Below are experts of layer 2 (counted from 0) of a mixture-of-experts language model. Rows are named router (the router's row for the expert), up (a neuron's input weights, with its number) and show model dimensions 80-119. Each number is 50 + 10 x the weight over its row's rms, rounded and kept within 0 to 99.
Before each expert's rows: a language model's description of what the expert responds to. This comes from a sample of Wikipedia text that the model never trained on.

# expert 15
What it handles: Letter f, foreign names
router:69 53 41 54 62 55 46 40 45 61 49 44 47 56 47 40 45 55 55 46 56 39 29 56 48 63 33 74 56 35 33 44 47 51 47 67 30 69 57 57
up6:46 45 41 59 45 55 22 45 48 61 37 65 61 33 46 58 50 45 33 73 50 49 40 49 55 33 60 51 46 58 50 36 56 36 41 59 45 41 60 47
up7:61 53 68 46 50 51 49 36 44 43 44 46 44 27 50 62 40 40 59 41 55 68 50 41 53 45 49 45 41 56 41 53 54 53 46 57 36 54 45 44
up8:26 64 37 60 44 44 37 46 68 44 20 41 49 41 44 56 56 52 41 49 50 54 52 35 56 61 29 43 44 68 51 57 52 55 41 25 39 61 61 47
up9:61 57 56 36 66 57 47 59 45 54 51 42 62 57 39 56 52 46 37 30 58 44 63 42 63 48 46 55 45 55 70 46 31 51 49 56 64 70 60 52
up10:44 48 33 54 62 59 54 57 50 59 46 45 37 53 44 42 56 46 46 61 58 46 34 60 43 44 38 48 48 58 39 61 46 43 43 57 65 48 35 47
up11:58 42 50 38 47 68 40 52 55 89 35 52 34 48 76 37 60 39 41 36 56 43 51 45 34 60 47 47 51 41 52 43 34 52 33 42 40 44 43 58
up12:54 74 40 47 50 50 44 50 42 54 52 46 39 62 51 57 35 55 54 56 59 36 54 38 53 43 29 51 42 47 49 55 63 41 32 58 62 70 57 46
up13:52 40 51 46 56 39 44 53 59 40 66 62 43 63 46 47 45 66 41 40 53 28 57 53 58 55 55 40 54 45 40 43 60 57 54 52 66 50 68 44
up14:31 41 37 63 37 63 39 47 48 75 45 56 60 51 70 45 59 36 59 32 55 45 44 40 51 43 59 43 52 63 55 36 49 58 49 60 40 59 34 58
up15:40 49 52 33 52 49 66 69 51 51 46 36 52 49 45 48 40 60 58 44 54 54 64 39 55 61 47 28 41 43 54 35 46 41 62 51 70 51 53 59
up16:50 31 36 49 70 27 38 26 63 50 54 68 45 64 49 48 46 45 54 50 47 46 50 48 44 61 58 65 60 50 50 61 42 45 61 35 54 48 41 54
up17:54 57 70 56 54 64 56 69 51 42 49 46 39 27 44 46 45 61 45 64 51 60 41 59 56 24 37 46 57 59 48 67 39 59 51 57 56 52 50 64
up18:59 49 38 50 38 57 45 46 46 29 47 52 52 49 47 40 35 43 47 59 37 43 52 69 41 46 61 50 54 32 50 59 60 49 40 64 49 48 66 57
up19:39 21 42 56 48 47 50 51 62 60 39 33 49 51 65 46 55 43 52 57 58 38 57 24 68 46 58 62 52 60 64 46 73 57 38 45 52 47 50 66
up20:50 48 50 35 51 36 56 43 51 46 58 40 41 36 53 43 55 62 51 50 31 45 43 44 36 72 42 48 43 61 68 50 47 56 70 59 33 50 35 63
up21:45 52 36 52 70 56 49 39 37 57 51 45 53 52 69 56 29 51 40 52 41 54 56 68 44 41 40 68 40 45 46 53 35 47 74 55 50 54 51 40
up22:52 59 49 48 40 52 57 41 65 62 49 51 42 31 46 57 58 30 50 50 49 47 43 43 41 49 36 57 45 53 39 41 53 40 46 51 45 64 29 54
up23:57 63 47 37 57 56 58 46 34 64 39 53 71 61 50 48 38 26 43 40 58 57 53 48 64 42 46 48 52 55 49 65 55 51 58 55 57 69 56 34
up24:43 57 55 36 57 36 49 46 44 56 37 46 39 55 46 44 55 46 55 59 61 53 35 69 52 30 47 59 48 52 49 48 59 40 50 70 42 67 38 31
up25:61 53 33 31 58 56 62 60 45 44 34 45 52 39 62 38 58 50 35 44 61 66 45 52 60 60 36 45 51 56 51 61 33 46 52 60 46 44 68 49
up26:42 48 50 40 55 51 61 52 46 36 44 58 27 52 65 51 43 37 28 46 56 55 52 45 44 35 36 75 37 48 53 43 33 46 49 51 43 56 47 57
up27:58 52 46 55 68 51 47 55 52 56 41 48 61 65 43 43 65 52 41 55 46 54 43 49 46 63 55 62 57 47 53 59 63 42 58 57 49 47 69 38
up28:39 38 52 56 66 52 39 46 47 57 52 52 57 57 56 48 37 38 62 76 53 67 40 50 48 61 55 56 60 57 52 40 40 64 51 56 49 44 25 45
up29:52 56 50 33 56 55 59 35 49 59 36 56 52 59 57 50 32 60 58 47 64 42 31 57 43 58 61 46 55 86 55 39 35 46 40 66 46 29 33 44
up30:62 58 51 44 47 58 62 57 45 38 45 68 35 38 48 58 45 36 59 50 55 36 30 60 52 37 52 69 46 40 42 34 30 43 49 47 40 31 51 44
up31:42 57 51 48 70 39 58 39 62 44 31 36 49 36 51 44 57 42 47 47 36 49 44 48 41 60 60 42 48 51 39 53 40 52 48 42 43 70 46 50
up32:42 51 49 62 45 61 43 58 33 63 44 41 44 44 57 72 57 52 63 38 57 39 20 60 57 47 44 55 62 53 52 51 54 59 49 62 53 46 55 47
up33:56 42 54 49 64 46 51 54 52 36 52 37 44 49 58 69 43 57 62 50 50 61 39 42 40 56 45 47 51 39 58 57 47 66 54 54 41 51 50 53
up34:68 57 43 54 51 50 51 42 30 38 45 43 51 47 52 38 55 51 60 58 45 34 61 48 42 55 60 43 58 52 70 56 42 26 44 45 42 58 52 52
up35:62 57 61 58 62 49 67 71 24 52 41 42 43 59 45 60 50 49 61 41 49 51 40 59 42 54 49 58 56 50 59 47 38 49 60 38 73 46 61 45
up36:51 72 35 26 43 35 43 46 57 65 69 40 42 57 49 54 44 47 38 40 69 57 43 47 50 60 47 65 43 61 41 47 60 53 52 54 54 43 53 48
up37:54 41 37 64 37 45 52 43 46 43 55 17 47 43 49 58 34 55 48 50 46 33 43 46 37 50 39 50 56 34 32 60 72 67 50 44 66 56 52 48
up38:58 32 59 62 46 66 56 28 43 54 45 27 54 58 42 56 53 43 58 50 47 48 50 45 44 42 53 58 59 57 56 55 42 57 44 60 51 40 51 47
up39:48 64 54 55 49 53 44 47 49 61 51 52 65 47 61 48 47 39 44 51 53 57 60 36 57 49 61 52 50 58 58 45 52 71 37 54 46 40 60 59
up40:52 52 51 44 66 48 60 34 68 50 47 49 47 35 46 47 69 66 51 34 49 35 38 30 42 63 61 61 38 38 50 42 59 63 51 44 60 42 50 56
up41:51 39 58 28 46 64 44 38 46 39 53 53 52 46 50 62 60 63 49 42 47 42 49 40 53 30 45 49 57 39 50 48 72 51 50 49 32 52 43 55
up42:61 51 45 58 48 61 59 53 56 51 55 36 62 37 74 43 60 52 67 47 41 45 38 21 40 52 61 41 60 66 46 61 63 47 47 36 54 49 40 42
up43:62 36 55 61 40 64 52 35 46 51 47 55 61 35 56 54 58 41 69 52 62 56 22 57 62 66 31 48 47 64 64 43 44 53 33 55 64 53 64 62
up44:35 32 50 38 57 64 42 46 22 61 61 41 51 56 58 45 48 41 33 58 37 42 50 50 63 48 65 60 43 63 50 49 41 60 56 42 60 52 34 50
up45:40 60 40 45 58 60 57 57 46 53 35 49 49 49 30 71 47 48 54 49 51 57 45 44 48 46 25 71 53 28 72 51 37 69 60 39 44 53 59 52
up46:43 50 59 68 62 40 61 64 55 52 52 45 37 56 41 50 37 48 39 37 49 47 50 66 77 40 41 62 40 44 42 41 50 42 52 49 54 53 43 40
up47:76 41 77 54 47 64 36 53 51 40 40 61 44 39 47 34 64 52 49 41 40 62 47 38 53 76 46 34 51 37 37 46 47 46 54 49 50 57 46 52
up48:37 44 61 40 47 57 63 41 46 51 53 53 33 43 50 44 39 65 46 45 40 75 46 54 43 29 40 54 36 45 41 47 54 50 42 55 41 47 54 57
up49:53 52 42 50 41 46 46 57 40 30 49 50 70 55 39 37 41 56 32 43 59 61 47 70 49 53 54 56 45 51 47 56 39 67 39 48 44 57 65 37
up50:60 61 48 53 33 28 54 33 55 62 68 47 48 53 51 64 26 68 44 37 60 56 35 53 53 29 59 38 45 49 38 49 68 49 35 45 35 56 46 45
up51:69 60 46 55 48 73 44 55 47 71 48 44 21 51 43 50 51 35 69 55 54 62 52 58 46 47 36 69 50 49 40 48 57 52 53 43 56 66 41 45
up52:58 58 28 48 72 56 57 57 45 47 58 58 52 53 49 38 36 49 50 45 50 33 64 55 43 45 49 54 49 43 51 58 62 48 45 47 54 38 44 49
up53:41 35 72 55 33 64 58 42 54 47 45 39 53 48 40 58 67 59 56 33 26 35 51 52 40 70 49 70 45 53 65 44 57 50 58 49 57 46 51 64
up54:55 51 49 53 55 46 29 37 54 66 53 47 39 56 36 55 53 62 49 52 27 58 32 46 65 53 48 59 40 43 64 52 66 53 42 61 44 47 37 44
up55:57 52 47 56 51 42 46 66 55 47 51 49 40 62 55 36 50 57 43 46 34 52 59 50 45 35 55 47 56 58 40 51 57 57 45 58 65 45 54 37
up56:51 45 58 42 57 43 45 63 46 41 47 43 52 53 53 50 53 52 47 39 50 48 45 46 41 48 39 66 51 44 51 65 31 58 44 62 56 58 58 44
up57:53 57 47 53 46 54 50 74 48 41 39 66 40 59 52 18 38 46 53 52 57 56 41 69 54 49 61 46 52 54 63 64 26 61 56 40 58 62 34 55
up58:69 48 50 55 52 46 55 62 70 54 71 58 44 39 50 63 35 70 64 58 49 58 45 45 50 46 33 57 59 50 38 43 51 54 58 52 37 60 65 40
up59:60 53 62 58 41 58 46 48 60 74 58 53 49 52 39 29 44 43 21 41 51 43 39 63 56 45 40 45 45 49 39 62 44 53 52 69 54 60 61 41
up60:48 38 53 42 57 62 51 55 36 58 51 36 37 53 52 57 58 66 54 45 61 67 45 51 52 61 32 46 61 46 43 50 42 67 40 45 45 52 58 49
up61:55 52 72 56 43 60 48 38 38 56 45 41 44 52 57 36 49 59 75 37 56 46 35 64 48 58 49 43 60 57 63 68 48 60 67 57 53 65 46 41
up62:40 51 57 46 44 44 44 45 46 39 72 56 36 47 46 43 50 47 58 43 67 36 47 47 55 30 40 46 50 58 41 37 65 30 52 31 53 45 54 59
up63:49 59 45 53 52 41 64 44 72 37 42 62 56 46 50 48 54 41 54 47 68 37 57 51 39 42 62 54 59 29 47 65 47 56 48 30 47 39 67 36
up64:55 41 49 50 32 39 50 38 50 45 44 55 47 48 69 51 53 40 40 46 61 38 44 50 68 66 59 47 61 51 58 41 65 45 58 39 61 52 57 66
up65:49 48 53 64 51 60 41 39 54 46 44 58 51 54 56 53 37 63 50 34 55 66 30 58 55 53 49 70 54 61 68 51 53 62 49 73 52 39 50 55
up66:54 52 53 31 49 49 49 37 63 33 61 45 61 46 40 31 48 53 43 63 70 58 42 59 48 55 48 28 36 44 51 48 68 61 45 62 56 43 31 31
up67:45 27 41 57 68 45 57 44 63 54 59 44 57 37 49 49 42 36 53 38 59 58 44 42 54 51 63 55 57 42 42 39 50 47 52 55 54 51 32 58
up68:35 54 66 47 44 38 34 63 54 55 45 44 56 60 56 45 54 58 61 56 67 59 43 58 46 49 63 52 62 42 48 62 45 59 43 54 53 34 62 47
up69:46 60 50 43 56 39 61 39 37 62 40 56 56 44 58 45 63 40 49 48 36 53 49 48 41 51 39 31 60 34 48 48 59 49 47 26 75 38 41 48
up70:51 43 47 47 52 49 38 51 69 64 53 69 46 49 58 48 62 37 38 50 61 64 60 47 42 48 34 48 64 59 29 49 55 48 37 45 36 58 46 46
up71:60 50 52 37 78 58 47 51 41 57 62 52 41 49 60 56 48 48 44 39 65 28 39 62 56 50 47 48 51 45 33 47 49 41 40 55 47 52 48 24
up72:59 40 61 49 48 48 62 40 51 50 66 37 54 51 49 58 44 48 53 62 53 59 48 52 69 69 46 68 51 35 53 44 42 51 67 35 49 36 53 50
up73:48 64 41 55 39 60 65 49 38 52 49 61 33 59 45 49 68 58 61 35 37 41 35 54 55 60 50 54 67 61 48 55 52 64 64 51 47 76 55 64
up74:53 40 59 48 51 54 63 34 58 35 51 36 58 36 54 44 46 36 63 45 52 38 58 51 43 54 41 59 49 36 22 34 60 37 52 37 62 46 55 29
up75:45 51 47 61 46 46 48 50 32 44 36 53 40 67 52 48 42 32 42 33 48 35 49 52 50 55 67 31 48 77 40 45 58 51 23 46 45 45 32 67
up76:56 33 57 52 52 44 28 31 63 55 43 57 46 48 51 55 57 39 64 57 47 42 54 45 48 51 68 20 50 50 43 35 49 35 56 49 44 54 61 56
up77:56 66 46 52 73 35 55 59 55 54 35 70 38 69 46 48 60 41 64 44 48 40 58 40 45 42 51 33 72 57 47 39 45 58 52 62 61 49 55 36
up78:50 66 51 51 50 55 41 21 55 52 59 43 71 54 60 46 61 58 58 62 61 32 53 36 42 53 49 62 67 53 39 48 37 36 50 43 46 52 85 65
up79:49 45 48 44 42 32 59 40 60 47 50 46 54 28 51 43 56 72 72 54 46 53 66 66 52 45 28 57 64 55 37 49 59 46 59 53 57 49 43 51
up80:50 55 47 65 59 63 47 56 49 56 28 57 51 57 45 47 41 40 59 55 72 29 53 44 65 52 33 59 28 47 48 51 47 59 44 54 46 64 50 50
up81:41 39 49 53 63 61 68 41 59 66 49 45 39 64 58 69 54 59 50 48 49 38 54 42 48 71 46 53 50 45 58 45 60 61 62 48 50 56 37 38
up82:47 62 40 49 46 56 49 45 58 43 37 55 51 53 50 36 45 47 62 43 52 45 53 42 48 55 39 48 47 46 73 56 43 56 48 44 36 49 49 66
up83:54 50 62 39 56 50 35 46 53 60 65 51 49 69 44 43 51 54 58 50 24 40 57 41 67 53 41 61 44 34 42 26 42 49 61 50 38 61 63 32
up84:44 44 44 48 52 47 51 68 52 46 60 47 54 47 49 37 53 55 36 49 47 49 57 47 40 47 45 43 50 44 55 51 35 59 52 39 48 60 68 26
up85:51 61 65 32 50 54 44 42 40 47 48 58 42 47 40 41 46 49 70 40 45 42 66 63 56 53 59 57 52 47 49 36 62 69 35 47 49 68 38 53
up86:59 56 56 57 60 39 35 46 56 58 33 33 38 48 53 61 61 43 59 40 42 55 53 37 54 61 56 46 49 69 54 56 42 37 50 69 71 46 67 58
up87:50 38 60 46 64 45 57 59 64 50 54 42 47 56 48 45 65 40 53 51 45 59 38 51 71 56 65 55 58 66 38 51 32 49 44 60 51 40 46 50
up88:51 41 28 40 53 53 48 36 53 66 54 32 55 50 62 51 52 41 52 47 64 57 84 31 35 52 55 38 73 56 38 39 64 41 50 43 67 57 44 51
up89:51 38 44 55 62 61 35 53 33 44 42 50 51 54 59 66 58 39 51 39 38 38 56 49 45 54 43 40 41 42 45 46 57 58 59 58 52 51 47 42
up90:42 57 36 50 43 58 36 43 33 38 52 45 39 54 44 57 56 40 63 23 35 52 37 61 61 52 34 53 64 49 56 53 34 54 44 52 60 67 48 69
up91:46 43 61 34 64 32 49 50 44 32 36 52 59 57 58 48 56 56 39 69 43 58 48 43 57 63 48 57 42 44 53 52 41 47 54 51 68 39 43 35
up92:66 44 63 57 40 55 43 43 48 45 40 45 50 30 54 53 45 68 68 62 53 51 45 47 52 58 36 55 32 42 49 46 46 37 37 53 42 51 60 54
up93:56 57 54 48 43 45 36 55 45 62 47 48 48 41 38 57 58 56 42 53 45 55 51 49 57 36 59 46 60 47 38 57 59 36 51 67 51 60 63 47
up94:56 53 53 50 53 53 58 60 54 57 50 49 64 39 69 52 60 60 63 58 49 37 45 53 57 52 55 56 56 75 54 29 30 50 57 49 52 38 49 50
up95:52 44 47 37 39 51 45 48 53 51 62 43 54 53 55 62 31 37 27 71 52 48 51 50 55 43 46 54 38 65 33 49 49 49 54 61 38 48 46 46
up96:42 58 54 42 57 60 52 53 60 42 26 30 55 37 45 49 52 63 54 49 59 43 47 60 65 44 43 46 44 57 49 43 43 48 47 56 46 47 54 66
up97:56 43 43 55 43 62 32 49 33 29 48 53 57 56 35 41 50 40 69 47 43 37 44 44 40 49 68 33 46 44 50 51 72 53 38 55 57 46 49 36
up98:55 46 52 47 64 40 38 38 47 52 49 52 49 45 56 58 51 56 70 65 71 40 75 41 59 45 43 40 47 63 55 32 51 50 31 58 51 62 30 55
up99:69 63 59 51 55 46 44 65 40 39 61 53 45 52 47 41 36 49 35 55 48 33 53 51 64 44 30 34 62 51 51 56 40 57 49 38 36 64 41 45
up100:53 52 46 60 40 50 26 49 44 51 38 52 51 35 55 65 58 47 41 43 45 47 42 38 58 44 48 53 40 56 43 71 43 52 74 51 59 42 60 31
up101:43 36 50 53 47 47 56 40 61 52 43 60 77 58 47 40 56 59 49 67 55 45 65 64 45 54 56 46 33 62 52 57 66 47 48 45 45 53 73 41
up102:66 63 59 51 48 50 58 47 39 43 42 53 52 43 72 55 48 47 36 50 51 46 38 52 63 34 65 47 53 31 47 56 49 47 43 46 40 47 51 62
up103:63 55 49 52 42 46 39 36 64 44 46 58 45 58 39 48 40 52 41 51 47 51 41 43 54 42 39 38 39 49 51 54 33 58 45 45 50 50 52 30
up104:44 45 53 59 55 49 50 60 47 49 57 44 33 47 69 44 46 47 40 62 49 42 42 40 80 61 57 52 25 41 39 58 65 45 43 44 61 58 45 53
up105:68 40 60 61 55 67 58 49 52 43 49 43 66 40 59 35 57 62 29 55 38 59 46 41 47 51 36 65 55 27 53 58 57 55 62 58 29 39 44 50
up106:50 29 36 51 56 53 52 50 78 57 46 47 37 52 58 46 61 61 44 50 59 37 46 65 45 24 44 55 61 40 58 52 55 46 63 64 62 50 54 64
up107:67 46 61 57 59 38 33 49 53 53 53 50 52 51 40 55 46 63 51 56 64 51 39 49 41 67 54 55 56 62 52 26 57 54 42 57 53 53 61 48
up108:46 56 44 58 44 58 52 43 52 59 55 37 41 58 36 51 53 40 66 54 45 40 48 68 48 39 60 47 67 41 59 47 55 64 41 66 52 42 61 55
up109:49 65 30 56 46 51 49 31 41 68 43 31 49 41 53 53 60 54 72 59 54 32 55 36 50 43 60 32 45 50 57 60 60 50 45 55 57 44 45 46
up110:35 50 53 64 42 48 53 34 51 33 56 47 47 48 50 55 44 46 51 30 44 46 55 63 52 47 62 63 59 32 33 63 48 46 39 50 63 51 41 55
up111:49 38 62 44 53 38 43 57 46 52 37 42 33 52 57 49 33 54 40 53 55 48 49 53 43 55 42 62 63 55 63 52 33 60 62 35 47 51 52 56
up112:37 43 46 46 49 41 46 53 36 68 52 43 50 50 39 56 60 44 35 36 46 50 31 50 67 59 54 58 55 47 43 60 45 58 44 57 39 38 50 59
up113:56 50 49 52 38 47 74 45 38 55 52 53 37 69 42 65 39 54 45 47 27 49 64 60 46 74 38 41 64 66 41 64 37 46 37 60 45 44 50 57
up114:61 52 24 48 56 79 47 60 51 57 44 51 37 70 53 57 62 44 39 48 44 59 41 48 49 51 28 45 59 46 56 36 68 49 57 52 54 54 44 22
up115:49 46 63 53 70 50 48 53 46 55 41 57 47 40 54 37 51 40 44 45 53 43 54 39 62 43 63 57 65 60 35 45 62 51 42 56 64 36 63 41
up116:68 43 34 47 52 45 44 47 69 39 40 47 45 61 51 56 48 66 43 44 37 41 49 41 46 43 42 61 37 43 51 57 47 52 57 38 67 51 60 54
up117:50 49 54 64 61 44 51 64 51 50 62 55 49 50 57 60 50 35 50 49 55 59 58 47 51 43 62 55 27 43 47 60 54 63 61 56 44 49 45 62
up118:34 41 48 55 32 65 54 45 46 68 44 59 53 50 49 53 31 38 46 39 49 40 57 64 50 55 38 48 41 68 44 54 46 59 48 50 53 48 28 52
up119:62 69 45 54 45 50 33 53 34 40 52 57 64 56 47 51 40 56 24 55 57 41 49 53 72 49 54 57 56 44 57 34 45 52 51 38 64 40 51 52
up120:53 52 40 25 61 61 35 49 45 51 24 48 57 48 58 47 35 69 42 67 50 51 31 55 51 50 57 43 42 39 54 45 69 58 52 40 47 36 48 53
up121:49 43 45 44 58 41 67 53 58 62 34 40 59 51 42 44 52 61 59 51 63 67 62 68 40 34 34 65 38 64 62 54 42 55 53 51 57 61 53 56
up122:62 48 51 39 43 38 50 40 47 52 45 48 48 51 55 41 57 39 43 25 49 49 36 52 50 37 60 52 57 35 45 54 44 36 32 32 41 56 48 67
up123:57 57 53 53 49 47 45 41 49 46 41 55 36 54 35 48 63 54 43 57 68 40 33 57 40 51 36 53 63 44 36 58 34 68 56 45 33 52 61 39
up124:39 51 52 42 55 52 37 69 58 57 32 44 61 47 53 47 48 25 50 33 56 65 43 59 43 59 53 54 50 63 59 39 34 55 58 43 53 53 69 46
up125:51 52 48 27 30 59 53 63 53 41 56 40 61 45 51 51 44 43 43 41 54 40 36 43 52 49 34 68 58 23 51 44 52 60 58 60 45 48 48 49
up126:41 60 36 53 61 60 48 31 48 65 55 61 42 43 40 36 57 59 58 52 61 36 37 53 29 56 39 58 61 37 44 47 35 56 59 52 41 50 55 58
up127:59 59 64 33 69 46 61 57 46 44 47 51 50 54 67 31 41 51 55 40 57 52 59 59 59 53 42 63 57 36 45 55 46 58 50 44 36 67 62 35
up128:38 41 68 56 63 49 59 56 67 48 56 57 43 53 61 57 52 66 52 31 32 54 58 56 44 56 46 56 61 42 53 53 49 58 47 31 43 53 50 29
up129:36 40 42 44 40 43 48 37 63 63 56 43 37 53 62 41 46 50 62 53 48 53 40 30 48 47 45 36 42 51 52 43 40 40 56 41 49 64 46 48
up130:74 41 36 36 45 44 57 35 50 51 55 44 35 47 64 53 57 54 43 70 55 70 55 67 50 46 52 41 53 40 51 47 58 62 57 42 48 60 54 52
up131:67 58 58 59 47 43 58 45 50 73 60 52 42 63 47 50 43 63 54 36 63 24 48 60 52 50 54 62 65 79 66 39 58 54 33 43 55 65 38 46
up132:50 49 54 59 61 43 61 43 39 57 51 52 55 52 61 60 40 39 30 61 56 45 38 55 49 59 34 44 36 58 52 61 48 65 37 55 59 61 50 61
up133:36 37 46 53 35 59 48 53 44 39 44 40 49 60 41 37 49 64 60 42 50 41 44 60 56 51 58 55 61 63 48 58 45 41 56 41 54 48 43 55
up134:55 63 52 32 59 33 52 45 57 53 50 42 40 58 58 51 54 44 50 53 73 59 59 51 53 49 56 45 45 52 48 56 58 46 51 55 45 70 43 64
up135:56 48 57 49 41 33 43 52 56 58 59 52 46 51 42 46 48 60 57 47 56 50 47 38 54 29 63 39 52 35 56 59 40 41 52 56 51 51 61 58
up136:62 54 59 52 51 37 52 40 45 67 53 51 62 38 32 59 68 39 40 55 48 47 58 42 57 65 40 58 49 61 30 59 59 50 52 43 51 56 64 49
up137:40 57 53 47 51 67 41 54 61 57 41 51 46 70 45 54 43 52 46 51 59 60 52 56 56 44 41 64 58 45 52 30 42 56 42 53 37 52 64 44
up138:53 56 54 61 56 59 47 36 47 34 56 49 47 50 41 49 56 47 45 59 40 51 48 39 40 67 50 37 59 67 41 33 47 54 26 37 64 47 62 66
up139:32 46 44 33 44 53 54 54 32 37 34 19 61 48 46 50 45 69 29 58 40 41 54 56 28 77 35 51 59 50 32 48 61 48 48 35 44 48 62 52
up140:39 58 51 59 56 49 48 50 46 62 40 55 51 61 59 39 57 61 35 46 53 61 37 52 48 51 24 54 46 55 43 59 34 48 49 55 54 60 38 52
up141:45 47 29 62 62 49 51 45 49 54 49 42 51 53 28 57 49 68 51 38 43 42 45 54 57 65 54 41 39 46 26 57 63 49 47 54 55 37 47 42
up142:53 35 47 67 61 43 43 55 58 25 54 59 45 65 58 43 51 68 50 55 40 40 61 52 59 59 76 48 43 38 50 52 56 51 46 54 46 37 35 58
up143:58 41 52 53 52 48 57 55 56 62 69 44 46 35 51 33 58 46 50 51 61 54 42 53 45 59 46 43 57 46 47 51 50 60 35 44 75 60 52 51
up144:66 56 44 63 35 62 51 33 67 52 58 52 57 46 81 58 47 54 50 49 45 25 58 43 36 56 48 49 49 40 42 70 45 48 47 50 60 67 47 44
up145:46 35 39 50 64 44 64 47 62 43 49 52 43 34 43 43 58 44 50 56 50 28 54 56 44 48 38 57 65 41 54 70 64 43 67 73 36 51 55 47
up146:43 67 47 54 52 44 53 50 67 39 46 51 45 45 54 41 59 59 67 57 53 53 31 46 52 40 47 54 73 44 51 54 42 58 26 50 32 51 37 31
up147:63 60 48 37 58 59 34 52 48 44 50 52 67 38 52 46 40 48 56 45 41 53 39 40 62 59 54 58 45 50 33 45 47 49 39 49 56 55 47 64
up148:39 35 36 56 45 46 44 45 43 56 54 56 47 60 60 48 36 49 46 44 60 49 46 48 46 48 61 61 53 47 47 57 51 59 44 57 42 56 53 38
up149:49 58 43 44 57 44 50 40 37 38 50 44 36 56 54 57 59 44 62 47 50 49 54 60 50 71 45 46 55 50 63 85 36 52 57 51 56 36 36 47
up150:64 47 53 38 43 46 52 40 37 31 49 38 70 47 52 29 70 68 50 65 49 41 49 62 57 37 46 39 58 53 62 52 54 52 43 68 73 36 51 58
up151:59 52 58 48 46 60 29 57 52 31 63 56 43 59 42 52 34 55 53 58 52 52 54 54 46 50 51 50 44 58 43 45 35 69 53 71 42 49 49 57
up152:46 50 53 61 47 42 56 32 50 42 43 51 64 53 50 42 50 66 61 66 60 52 52 66 57 52 45 53 65 67 59 57 53 47 33 59 59 64 67 32
up153:61 51 47 37 52 52 46 62 44 58 57 35 47 42 71 58 47 43 54 43 45 48 49 38 61 60 43 54 35 59 71 55 66 61 39 70 37 58 41 55
up154:62 46 69 53 48 54 47 56 61 58 54 55 25 35 63 56 27 43 55 57 40 53 46 43 40 57 43 50 54 51 54 50 49 56 65 58 62 52 37 41
up155:47 32 25 42 59 64 55 44 55 62 42 43 67 45 40 48 59 42 45 44 48 53 48 34 60 53 46 54 49 66 47 43 55 66 67 57 55 67 70 45
up156:48 34 50 43 45 34 64 50 30 53 53 47 51 52 48 54 39 46 66 48 47 50 42 57 45 57 41 55 51 45 60 49 29 49 62 55 52 55 67 55
up157:64 63 48 46 44 51 37 53 57 60 41 53 45 58 46 36 48 43 51 48 49 66 44 50 51 53 64 52 60 44 51 68 32 46 32 51 63 41 38 51
up158:59 57 42 66 60 36 49 82 55 45 51 32 37 32 54 44 66 46 67 54 44 60 43 64 33 68 44 51 65 60 53 54 51 53 52 55 41 55 40 52
up159:43 53 44 34 39 52 32 44 37 63 59 46 69 51 71 41 53 55 60 46 38 48 57 30 51 67 42 52 75 64 52 53 51 34 48 57 52 54 45 63
up160:46 46 57 51 61 45 29 59 51 54 57 61 62 35 36 58 60 55 38 55 48 53 44 47 54 62 57 60 60 40 42 63 52 63 54 43 52 66 39 54
up161:61 57 56 48 55 37 29 60 52 50 55 41 53 46 66 57 48 53 33 41 56 47 52 58 62 58 41 57 59 52 39 55 43 51 54 46 48 63 54 72
up162:53 42 45 39 50 52 38 26 35 53 39 41 53 51 34 56 46 48 41 49 36 55 47 47 44 46 65 66 43 42 61 62 56 73 58 49 57 48 35 50
up163:60 47 25 65 58 48 40 42 64 64 66 46 34 55 44 49 58 35 40 45 54 43 44 43 43 57 55 57 44 43 62 54 69 45 53 61 60 48 59 50
up164:51 64 50 46 60 44 48 37 30 42 41 50 30 67 63 66 47 51 60 63 62 42 61 63 65 56 43 50 66 44 59 57 60 62 51 49 50 52 44 58
up165:64 59 40 33 83 62 61 53 53 66 47 50 43 51 52 47 57 49 46 59 49 50 39 65 43 31 29 51 45 43 43 51 47 64 50 37 68 33 57 48
up166:37 49 41 56 55 39 52 45 45 43 59 61 61 50 55 41 47 57 58 63 62 63 63 46 52 48 62 56 40 38 54 59 39 69 52 65 58 56 65 38
up167:65 47 29 66 37 59 51 49 60 57 44 59 61 42 58 58 25 47 51 53 51 54 62 74 53 52 34 47 52 53 51 48 51 54 36 42 53 62 52 58
up168:47 33 39 44 57 59 54 43 51 64 73 56 57 31 48 51 62 51 48 33 45 48 63 63 46 57 27 47 30 44 53 27 43 49 64 60 38 46 41 51
up169:45 38 53 32 44 60 48 55 36 49 53 50 66 44 55 58 46 43 51 45 47 55 51 37 56 67 44 44 46 55 24 38 37 42 47 49 42 71 45 47
up170:40 54 42 57 68 38 43 51 45 55 40 47 61 54 39 52 50 55 30 52 56 60 38 66 54 56 56 56 42 47 50 40 29 52 49 49 52 44 54 40
up171:72 41 45 60 55 49 32 47 48 53 52 44 43 65 52 62 47 58 68 61 64 35 46 38 55 68 28 67 55 70 49 67 49 39 58 63 33 75 52 53
up172:62 44 30 50 38 62 49 57 36 57 44 50 68 58 64 51 43 36 47 62 60 31 56 61 50 43 45 35 57 40 44 47 57 41 54 51 47 54 40 53
up173:50 50 69 45 66 43 60 38 51 59 47 47 51 56 54 82 44 64 55 53 65 55 58 48 51 50 53 49 58 44 53 54 38 69 49 53 45 40 68 50